Weights of a small mixture-of-experts language model, trained from scratch on English Wikipedia: 6083 steps.
Below are experts of layer 7 (counted from 0) of a mixture-of-experts language model. Rows are named router (the router's row for the expert) and show model dimensions 0-127. Each number is 500 + 50 x the weight over its row's rms, rounded and kept within 0 to 999. Numbers have three digits each.
After each expert's rows: "mostly gets" lists some tokens that are sent to it at least half of the time. This comes from a sample of Wikipedia text that the model never trained on.

# expert 50
router:455541567535464571477493548441502492561429476476541472517475436550489490451563512490592515612502498547606406517481536444520422422562568475458557506422457482524550443474489475496553556434437444551487409359497538427491568549545466598440489588527466605508473420567481484534519537570521515437540557419567483477542517456460485546391469504533498503435485521494480453453524492465492435492535
mostly gets: "ul", "il", "ri", "du", "pper", "vin"

# expert 62
router:447506602556454556478562509414587525529508490566461480444510437506455555501455529474519510543540466526512439462439491506600495434572539408426479513411518545410509521557474460382585636479449518496536441492480557474439532505566516500497489574526444549443496443581512569493439502498518484465549520463543461460572529443481422536467497484537497408497341473490501462482506531520483451489621
mostly gets: "born", " Phyl", "circ", "No", " imp", "exp"

# expert 39
router:484536533501445524455571535466547502536484426558576422456432439492474576520482586438495479510645494592545537453466419445546492443537512479468534455496459574414534563598481483443560522456481465518585455485511556418457563545511397559521504560546498541501542481502535488492461463524507484414524571509483400534556508458390458518490460521597600551499481517447618470492530534444466479551502
mostly gets: " one", " all", " some", " more", " first", " most"

# expert 8
router:406514531510488514473565517468537384519512450555525424477487496597455537460446517467489492550514454524514416460450451515557484408493556469453484404386451524482532493568521437499531559487494482492462514488481551468445550482524450472506514524536460560469391437568478602482521541507581493438513558507524352438550521462465456532430484356474580381472467512518515428393496509451469487469508
mostly gets: " as", ":", " including", "):", "′", " like"

# expert 1
router:485490551526485509434491568497536477576408493580497479390422485517461532467435510536561557566545515546511468475403483552531368481499537453463509500483467540492493520500537415505516591501461545520581494479457530456479562492519451550421508511504462579513465457528500589502402461526546494406539500461508475506504601493410454588468452380506569510466424512419568464500546500442476396372517
mostly gets: "==", "\".", ").", ".\"", " ==", " However"

# expert 17
router:443515512562421505481524507497512512519446466496540483467385483548529519519503523566516577631639478553577458441430463513561465464546498448421496455484496491509521599526537468431521607459464438562534462400496568490477520553526513471485364598524495510518463465532512505517440476554500533463543561431552460415476486495526494584414437511531547471471500521548603384436462544454487503514550
mostly gets: "ence", "pro", "ces", "test", "tract", "put"

# expert 37
router:456493540567423526402520495525500428514472459559579474479533411559465524451459574558478555507453452557527396450509520515519518486554546482474616480450470555436540567498454487483543533486493485548520429490524616489491512507609375533466497509564417561467428447533575564537516544531500561465537544495569438427584556503420477536449413441504528430465498436412499528530491565465481422490538
mostly gets: "shire", "ín", "ı", "ov", "sburg", "ensis"

# expert 40
router:462508500525464553462496531483477416609491447556546477412468412552418521435477541538514540542505416557543403504454500535535443426538515521428544475491491497494502601554498413479575573403471541586511455462488517502436475571566493530505490550589476547367444462542524522497467503493507515447527576513526491457602610479494450588470440394502519461491445482472523442496546589507484511448577
mostly gets: "9", " Species", " Year", "0", " Te", " Mil"

# expert 23
router:483475573542463472475569504456512509559445517534517462515467430559516508523448523559526617521501444557579444454372471508594412490558493501494539452471516548403495574628534438419504554461480463531488554442468558416481556485556519532442410540452502502469473487545504537502465515613528473422522577421550474496490480437490460535425462515580546441463451484496602457482459574476446522505595
mostly gets: "conf", "exp", "tempo", "circ", "sum", "depend"

# expert 31
router:453528479494418504487503544534490406528526474560501431466502427613470537454414569535518554534545430539508409456477394566554433489548498476437460446490535490451537516524482474490485564407497495504517417481442588483477546522644517504465562604525450535408496465579523545522480520568528533510639499471493414454533501460406421578536445465540527461504512460501541528511465541454438498441551
mostly gets: "k", " Fame", " League", " Representatives", "loan", "BC"

# expert 54
router:368518539510469542403515559478465452513492482533560470490507471511441525429390549463460482521498472508549467440434505556549424477500533408428541412516480601493525538531487467496522500435508521571489526504460596477459476583547454517506579535544450539419468477577600570546455522537519531434544510506543501395571549481472402591464410413526555441481492475464532463448574508557450429471540
mostly gets: "|", "|---|---|---|", "|---|", "|---|---|", "---|---|---|---|", " |"

# expert 33
router:478485550593416512404573605466556493525489466489562448461489456530466530510552561455625542558542465530531509538501460475509502427553509472476528516455440518482524474488434477467551525485426500484666483438460572500516563509531453514479450525511467536479493442490557575613383573526564597451514552473524420424526537490451529558451427490555539534423488543397516482486579546450496484501548
mostly gets: "arian", "ard", "ator", "iff", "sburg", "aught"

# expert 43
router:459572472563431543438530521415429400507465440509601504416501420538418540435363518502473494502511364513568506499499481487533494494500511466467515487513465545509566542548564497511543580397500547557458510525443564515494523536562443577474531563573409498463488481587575557527484422497489513471509546435552470470528621469454435543484453423512516450493466388526517472439486549504470475487545
mostly gets: " E", " Al", " Be", " Do", " O", " Ja"

# expert 46
router:454590520541424587445503530402416392502504484548581456480440444552500514403415511537462476483487420531550527472516559527546498488553477437438570429531457571521543509566574467532569523461518532552443538556535596506423458525580466575505543522493424473419497508520584537512525496499501533529525508505526512456568606476416436516467396391487475442475455445469514556479556571502449495477503
mostly gets: " women", " Labour", " body", " wall", " story", " church"

# expert 28
router:431504468553425497473520478540558420591514415525495464432561441523434616479491522573499554531541530506530471394479519507515391447612571454477553459471477519494511591554479434452541494538390500488553525446482595431515572469594471470485485457595419512495459409550519521491488540512471480501516539412518455459510540453464499555436488499558591441473507452443464507478538548393432467517508
mostly gets: "ate", "ica", "ity", "a", "ia", " name"

# expert 41
router:420550508542475491472574561463495364546481454531513427478494337541438545424446531503535489541560506528519472509449467539549481459547511440429513487477494537501525588514598453400513504460435467523520504487480545481446518533604410522500518527527392538484456413537565591577444503545559549477539533477525451500570573484426437539476493429538506488480417415446552427510514547484473472480578
mostly gets: " D", " L", " P", " I", " J", " B"

# expert 5
router:493550510545460515412505557486478411622439491564490472364426480514410564437476509522525603569559484534514449493440484561534387478479527515465548484488472546483569519493491463505557545495432450484545469487457517457490540482527465524379499507508417575506413440525533546490450461526602525430516536473522492456546572493414465579420469432509551487480430485445549494519537509437504398395489
mostly gets: "\".", ").", ".\"", "==", " ==", "\n"

# expert 2
router:430522486574481538516557547453469481558446389559575454464524465561485524540474552510568475499592412612524465475388473560521453462521536443459504438483470625512510488543464462432566509440482483521509442432407555471431501467550441537473420581501446520441497444562501510489495529523505536458532514497562520446495657428521441511512520448606473534450456466469533481479608553472476474457524
mostly gets: " public", " election", " final", " national", "Personal", " military"

# expert 45
router:396526519526355514499543481435448500598507420589562490449554488542453492502513538384537546546544522497547424451488472508536504448512513440401512372458445525478561481539607466519571569527404503585534542492480479464423533510525462524493383508507482530451425471548534558593523566544547523491518535447465485447492544482506487542507529468551570419490429527474579474501488587473495458449520
mostly gets: " Date", " Apps", " Coordinates", " Succeed", " Votes", "Source"

# expert 32
router:474462531533476528431593581490516479582501395515522419484506448515454627514462520448536536563554458517549444461482434505513501455499550491459553495460477524509505514516460463405543513470405460529592524427450550488498519487560436538512463531568447543499472461540535648574349528558522598450506562464521450381497495496466490539448412471535496479515474532437545450435547546416497480468540
mostly gets: "ford", "sburg", "ley", "ton", "mond", "win"

# expert 25
router:444534577514451578416553548437461386529524511558552438484462413600465494412443536536459480495474409506523449514505576521563502513533500455426567454492496538478489583565540449537522517457503513522474502535518540510407473546583420561473580512508437489478500498527584563522509431516506540518564583551556475455606593476444454571437410355483492456502472475500496556447520526540461478512544
mostly gets: " (", " \"", " [", "_{", "{", "_"

# expert 13
router:381585576533491498442550520502552457496417520495510494494483498495486573467473563500597595523539490467572490478425500528538457500499558533485517482477438495349485540512570430430529574486457509537486449461450484367526558564533467516494517524517459569469486470526494561506410491572531497482557550471547384520547474439445448524493495387552525481451467485469525457365486638449472468481493
mostly gets: " into", " on", " about", " with", " from", " between"

# expert 53
router:361532518519494509432540614502487483537488478507577456453526451497398513455392582494537509513495480491520485443433455561562480478495526460453552424537487561495547575519516474472517534439505476555525521519516516451480469549530463503510515587531465581388399468607514530507501535504576565423503494496523494446580564467497457562459405486546570430382470479478546511436543497478454353480549
mostly gets: "|", "|---|---|", "|---|---|---|", "|---|", "=", " •"

# expert 51
router:382531501529489509460518579488503487524486410499576479487509483481382522469390558461533524530514514487524466434391490523574439470519562446443524397529470583453573591519515475450528528458505498574529488515503543437525512543522466499515512558519464581384436464583518519514474582523546544408525502484521486427557575465482424584477427466567567427445469465460523460474542503502430387445546
mostly gets: "|", "|---|---|", "|---|---|---|", "|---|", "---|---|---|---|", "="

# expert 6
router:466486532518457515493554494531578506552480433609560422469487414474461507424473549461509509507539459543501391502492398511530497488591558495434535441476449577432494581468472447456543540460490495485552421474480520507493513505599394542480530530553447574416452431548544539487463493530495538486602533433634493474592483491505446559458430453502493391461477415492585495498524565473485433433513
mostly gets: " Pakistan", " Times", "kh", "č", " primary", "в"

# expert 59
router:436484532545485535505598536461552517634486462541489492457468436529421575440470585463534543501523451513532476464441475510544462411507552471358479498415494504447542537562533393424580544455424499519491467514476523478430547500540497525498467593566448571477488478662552534517469482493484510467511504408519443440523565461493414547456490532548522414490397448505509488491506568496456442484558
mostly gets: "He", "born", " Also", " originally", " Phyl", "formerly"

# expert 9
router:507525525501492613485548498405506495601511466577487442476561480527388503497415476456563551562542449537483468447468428524608435434556550503443526489442470515446492508509541472435554523455494460503530544377470478471474537502545475611472512518496477583438366437494488576531439450594535511498585525426596514526534497475478436518433464488538484478469462561510478426478517579433459474434559
mostly gets: " pm", "PL", "mm", "OT", "bb", "gg"

# expert 10
router:369534542554503525454535505481532387527422492536535508514479510545467576431496576462597594524540486465568473489485485525532499497525578539484510462457435520399553537479573418419524555438455528566514469477498513430500518512525486508510501486509455583443492455530512529513438451541523532464530515475532386476613506406491445524494515381535553454455436445467535442375507621449422499459508
mostly gets: " into", " for", " by", " from", " to", " under"

# expert 26
router:408529470613449505439502515506545474515448481511503479469495468562515536475483519477562562561516500614560516523391475576525439487617602444481512382500505493422507601476546395425497540493402476504510495485445560379493549475550474481416466518523485528476469454513498513543499557501471539492501603482544465427502514503531470521471434485531562461470509517512498501477453591353390439482510
mostly gets: "ated", " used", " known", " called", " received", " released"

# expert 4
router:471543499529475488458494489498530352573494429499540445498519441587417511476495559562508514519539397532510469475452425518547505512549508454426494444497499548493571530558489471462524500458436528595514481454464532485431510494615439533488505563541460492413468484520603531487505557534609525503549495412512493445571654475427438551469461463496496471419381467457506473475545611444473500445538
mostly gets: " States", " World", " York", " National", " military", " Carolina"

# expert 16
router:466579536497452568434512560420484428530518480538520459462477375546490495456352533531449491513495422525569432413543498519578476489527523492425556493487505551478505533547506477506571512423488501504455520521529613510422488537606475525482536524557425475459470499567666558544475434530479534455529540515559468427567610503458434530491415444477501414510448487440507556487466535538466493488550
mostly gets: " Sch", " Ho", " Kur", " Hel", " Co", " Kal"

# expert 63
router:449574509530474500499533532427473407540521475504577450538509401566443512413437534475529519524566410512542386482479428525513484416544524377447593483459373575485536538603508489473517617524462494564559466463412501440412514501577484532494474504489467508493492500511511484489487506505533555484524580544533438482567581457512467562431492457528523507492471430484576442481490532462415399469554
mostly gets: " ex", " dis", " pre", " con", " pro", " re"

# expert 55
router:484519580491454547468523508476455463543495495544500483431466359587474516476411533490491520515551427514537406450432548580594504492527524486396540489508493553524507584576540449468553536440463501543481466508478607464491488496588442534498512600563410491493494470560539518527486479527529545515552532491528441447595608502453478616423462431502548362484417439465529507477502546461480507442525
mostly gets: "1", "2", " sq", " Jr", "3"

# expert 19
router:467550567527450580392553558445430399507487468541536456463521440539479519404400530528451504496490430554551455438512560499551487466503504492447542462521459575488524495552566476525540507424519534551445547496501565519433486524621449590451555532561428511422495482582622566539478397497526498495539497554554471453567583467481435522467418380481509389513463473490496504502483531510490489480543
mostly gets: " David", " George", " Steve", " Michael", " Frank", " Adam"

# expert 7
router:402533491564483537482590573486472501537443448559620459418543460608479509496474567501602551499554486578535447441404516594528506452511607530468487492483449534481546478532508408387537543470531495517516467428475526433392505444524501493511450509484445554512465484529516509500454509502504497460612487530544464488524565380468443518500468366576459507500516443471531477432535556491408493497531
mostly gets: " which", " when", " where", " that", " during", " after"

# expert 15
router:512484483490538580483545510399565473581426435514484452424471481508359516535504513453586519514559440518558458490466410560610359463578555529415558451416475496451532515547537478423573502466485450505543476435490487493469553512534452607510518560533492561480421453504504554551440475540542529456585522458559504475542479447439467537493433504513514495538481512504539472453552544386479458466584
mostly gets: "ff", "dge", "ft", "vy", "uro", "rk"

# expert 56
router:474431502580440509484516539454455524580470490538535462511541468527436500435436594530592561498493481508541514492459465601543489471589629502473473404480531514448574606506454437446574524505450496509534473392441532495506524499565494566461511552510501529493465415521529511596395488501483561433538596503478492441504506527407494511495421410496505420501485535507524496475555581405401485417539
mostly gets: "ding", "ling", " time", "ming", "ing", "ning"

# expert 12
router:334502612514497549447544561467544472510407474532520493429443493515494543451478511482545549532531489491584498442456444508517461459499501488482557485474481503386576502498575387459512589443489491585548477490462475454480556566524421512518461501485509559478477470513491594498406465566528509436512524481511405523579481381503474517478530371510526437479457438503504453393524596500422504449493
mostly gets: " were", " with", " are", " been", " into", " about"

# expert 38
router:463485508554371495469561549524594498499458496513541501506429435472465535452545546557637507607579487561529518516503427505484534394578525462456495451490433508434493548486485504495502539504497496528592465424459562417470573516532432515479452502541400566431487451491488518580508545553578570497496506454507444467570500522452494522424424484590603528458465472402529515470596565480495522461556
mostly gets: "ator", "ient", "ical", "istic", "ologist", " important"

# expert 18
router:486498560540425461502530503478517506513472479528501458432404497526521581481469520495504552606625456587618472462463436504540502452554514457411504477481485544492471529473454477404521630483453449538491511457444545484482535592524515513516433587521485514502452486479443512512421554547504548457548526520486393455502534454448443602416437511597567486507513472471654453449479578442535546483523
mostly gets: " own", " result", " interest", "test", "pl", "put"

# expert 20
router:454456570573411506459529499459573500512402488566543498497419470529513549456444507525555597549479505523484527488435484535537455475574511436455481413474417569510523599536549403397565532508489520506500435437505509490466576535519410498486440538531412548515449482504488519544441581556516595472501538477567458460498476515480479536416430502592593510372533530448529478507479602397508502491509
mostly gets: "ations", "ment", "ions", "ants", "ries", "sion"

# expert 21
router:478530572570482479486521513391558494556477484530553445404516428524503521492450480533518624578509436564536433416413519474553431452562502394482512486465464560448566524592509471416577554446483476525528484409500599444458613493542517508401443548500457526499505481526565525527436522579556496421472610496509480512512502471466455606404505469550521484508472465461571466460504531513470513482528
mostly gets: "conf", "circ", "flo", "exp", "segment", "Flo"

# expert 14
router:502560479518444555444515521431478471578437459493480424464477469508444568410490484518525557492507432568516416454499489637598420447532560511468597489465505495509551511534603454436542517477467507529542483475521521413491524476561487574467528556485456560445441451526530509564506559575517619495571616438612507393528483468515505542493480500509523458360495523487473427503457486446459526483548
mostly gets: " Los", "ré", "ão", "é", "â", " Francisco"

# expert 57
router:453545542504437575438577546442437386545512476559563454450462386600469536434457525500470484524469458551583451471477564501571477478552513495419567429511473555484504546538545464499564518405510476533452518535490557461406481503591435554464557523559425494440499504563596569522485431512518542495541559532531472440588579465445438574475398405494501429503456485487489542470515549517466492495525
mostly gets: " you", " come", " rather", " again", " continue", " will"

# expert 44
router:397507536550352520460567525400470476592468403612511489474543502540498479494489578403527526539547523492515414476486498497538497452483511440388504382499404548504578516522590437493601515509434507602524504516492501482429520489521458541523448486527490553481466462528583523591537594514549509476527512447493492478506554483498453526480529445605541415520464458479568484514465591458489492451521
mostly gets: " Date", " Location", " Apps", " Coordinates", " Succeed", " Votes"

# expert 24
router:437587503526470573480523512486512402549462449544590456470483423560457499489471595499533518566499462525527455431464517598513512409575531477448518468502429584501524518571536458480587564465487494499490509492481522473453510493599443507491492576572386534411429467540531520567468424510558569477526581471575474446627500503458425546447460470546515450505400456495533431450495566496454429441519
mostly gets: " century", " Genus", " ago", "History", " classification", "Scientific"

# expert 29
router:440545475622409563454558566466425455536490478556474480435561460517471469483434544399519539569517464541577481516492507533527524489515557427444501352506479469467531556511603436501501538522407533553613413525490503432437509528537426481496515514611473532514470451552565519519539553474481513490498575512507451442553556499532392540513488438514558486502468469518503519467479615426481409436523
mostly gets: " name", " used", " known", " called", " released", " based"

# expert 49
router:507565530512464570497508588447507445529446456505483429523450448503489515480552540464575522615600489549562448496478481525594346428572568527442547488470453527471501474497496498523524546484431458581481470357512485495491532584528498608460455597557489593487466406518454512572522516547517554473595552433557467462552486419441460534437471503529498512458503516516498443487477493480480409482561
mostly gets: "pper", "zz", "vi", "bil", "ñ", "gon"

# expert 58
router:423509567583517532473556468513479470489431380495527404440399394536439556457455483501470540510534481551626455406474415560525475449535577468472539495525489565469572500532537411485554545440448455524563481510441509418500536552516468556459504525498534527542378500554573518584399506548501512409507518482551432511528558434451487502490497451559536427474469457483527465486564581502442526486493
mostly gets: " was", " is", " were", " he", " be", " it"

# expert 27
router:463512528514461584451586566471480405577512492536568443484462462537434538502446564488549593495501409515574456485519525521537455482511567461432508448470513592498537570574525409536545569502472450592504467515484544480453563587553411503502525522507429515484502489506558522621459469519574570461521538499531442477636584448503436589498504468557485391454489440513533502509496505483493432436585
mostly gets: " (", "(", " [", " \"", "^{", "["

# expert 42
router:446563558519443597457566572398433426535479478542523460473464404574499506366429514517453466510495458552567462470507552542550483459556492424417545423546467566505526503583573452518572522432516500539507525522470558489403470501574449536494505530514422498471477501528603531506493506535543528506538525553523471451591578480413454548454393383474465423495434487499526558483504561501475494459512
mostly gets: " women", " story", " body", " project", " students", " population"

# expert 3
router:450500594565501523434514607503544506513419495590567424419432477569459548461489557528511535575525522548513484469407469576542485447533574447479521511519468499499504511537517430479524592478527458522559439490431571508462561491526433539468532493492388571526408455567499533511484459502583506459608502503533486468524630435462461527431451399531516501507413485487547445483464551427442484399519
mostly gets: " which", " when", " where", "\".", " while", " that"

# expert 22
router:381529523552462505451520525449535476557528483595508417452455441524435494496429537428556516487532517564500474449501505553563487412501548499501494440463520574465542531601554509470505493419421505530558503503420520479437519534544422486514517544571494500485465425558568497524406479497531561488632619504574467495553521430449470518503449465551518444463433434500587409414582581432462482476510
mostly gets: " the", " a", " The", " his", " its", " their"

# expert 30
router:406498514554410564427525563502453380482503501567591452490452425616529556399432520526476456481450475514560513511527546539546513520504488452439548435536437514493474595513517440547518528457484532526463513508505575487435468511581418571491546491500443467474491509518547566540521464554472592536532549557533427394530585482434454538477375414478490483492522468485532573433550568540428479540510
mostly gets: " &", "ella", " Records", "ville", "ius", "idae"

# expert 52
router:452557594510443550434540567453461428514484494580547438473460397577486527404456539532450466513478427545544418467499546557540509465523468484427560450505477592482530536528543458501551538478522532550505527513542544489406471548585414563453537505565429485440479475544637528549476453524497585472533570519557459463598537462432433544485383399463472467475467496455489541490492540537453474459534
mostly gets: " sq", " cm", " del", " Jr", " mm", "gon"

# expert 36
router:445549552506450637443542531424470407516502486561556449473445407572470536430398479567448475496463434543570500475487553515585467490533496424431556436521494563452536520551521480511563507433529520554466526522502557461377476535589429561504514534535425489453498491541606525503514425503507527512523559568538447446555580486483455554462398403476488403485453473489489537461493561537459480504524
mostly gets: " another", " novel", " single", " blue", " bass", " yellow"

# expert 35
router:431539529514456589424562553460501419532529485548533440473462446633490558415432534547468467510474455529552435485496595537567476492506491444423513442518505548469518533519526425508541504413496520539467532513505559475438467532560400562454564512538416516450482508558607543520494398503543545484546570554564464413592556474480448567452388432463467450457446463508496594481485534553488473489517
mostly gets: "),", ";", "ensis", ");", "\")", " –"

# expert 60
router:456548500518473532453509544487532367559484458486487402475560395528496532423435611511544544475509427541516490426481510531546421442516580468455490468432460488556541522575507426503575524465461485520558511509454502475492465519593433533501560507541406562504459462528547561504545486475591545509513497479561463452573593480469376536423478444454515474518440432442502441522565631463450459451515
mostly gets: " States", " US", " British", " Australia", " England", " Italy"

# expert 11
router:466541562509457523474521551466451412569444471493498452460534461579411497398424505433524513513505457526489459418491524556558489430532505455441523480432447589465604566579531468445554547508497503510519542509494519500435528552615400528467467494549369516474424472506573517555477519548563538469534572508555468501561525465497450577444420430519475376442405456504494519489546574482471436488513
mostly gets: "′", "″", " km", "°", " mm", " kg"

# expert 34
router:463607524463410552490559535426543494540466452543496476456491452512438516469479539453533538534520447560483476434410495465524406416522529519428496414475480507543482479582487472530556586504526536555531494436328571503477481545511481491517460532510488507503496467540620514543458554511576483431499547419564443444546507483474457522451490376528500482466499450500610508499594558519381493452586
mostly gets: " film", " top", " role", " music", " song", " short"

# expert 61
router:512487538558438492414546487483580490486527468541497466529467448514435528476496539454533494475515490644482489524418388568546473509530519561463507501493402502379507531563496427485514572496518459563509490425446514446468561543554444576449446589542463590430420468549545521545506532543516634468523487430535494488613484516462461536515423495507540507456476534411546420488453577450451448471583
mostly gets: "gon", " Angeles", "en", "way", "log", "gen"

# expert 0
router:430535480539458477467513495517523381564465411496546457506545457557458510492472501522557497538545375533499482490451474517552518485530548458444498433456483545511552539592461469477529492441444548568518489485455576509457516479616446514457478552557403485451457482523600529509476558502579544487563485396510495456572601444448433539447488452492521503505362457418532428498584622476479502414520
mostly gets: " United", " States", " American", " World", " National", " town"

# expert 47
router:436544557537437574403536563451464408520502486537588442464464401603492510398410500523458496491471449520569482484494544501556494486539496495420567451531461578487502538539516463530563531438516538549500526535538564471396467546581438591462540514531434499426470523560571536534478442494489533543552559560540479441571589481441432543451394394479500446499457467510481557440545559519479476491531
mostly gets: " women", " Ron", " woman", " Gil", " mother", " roof"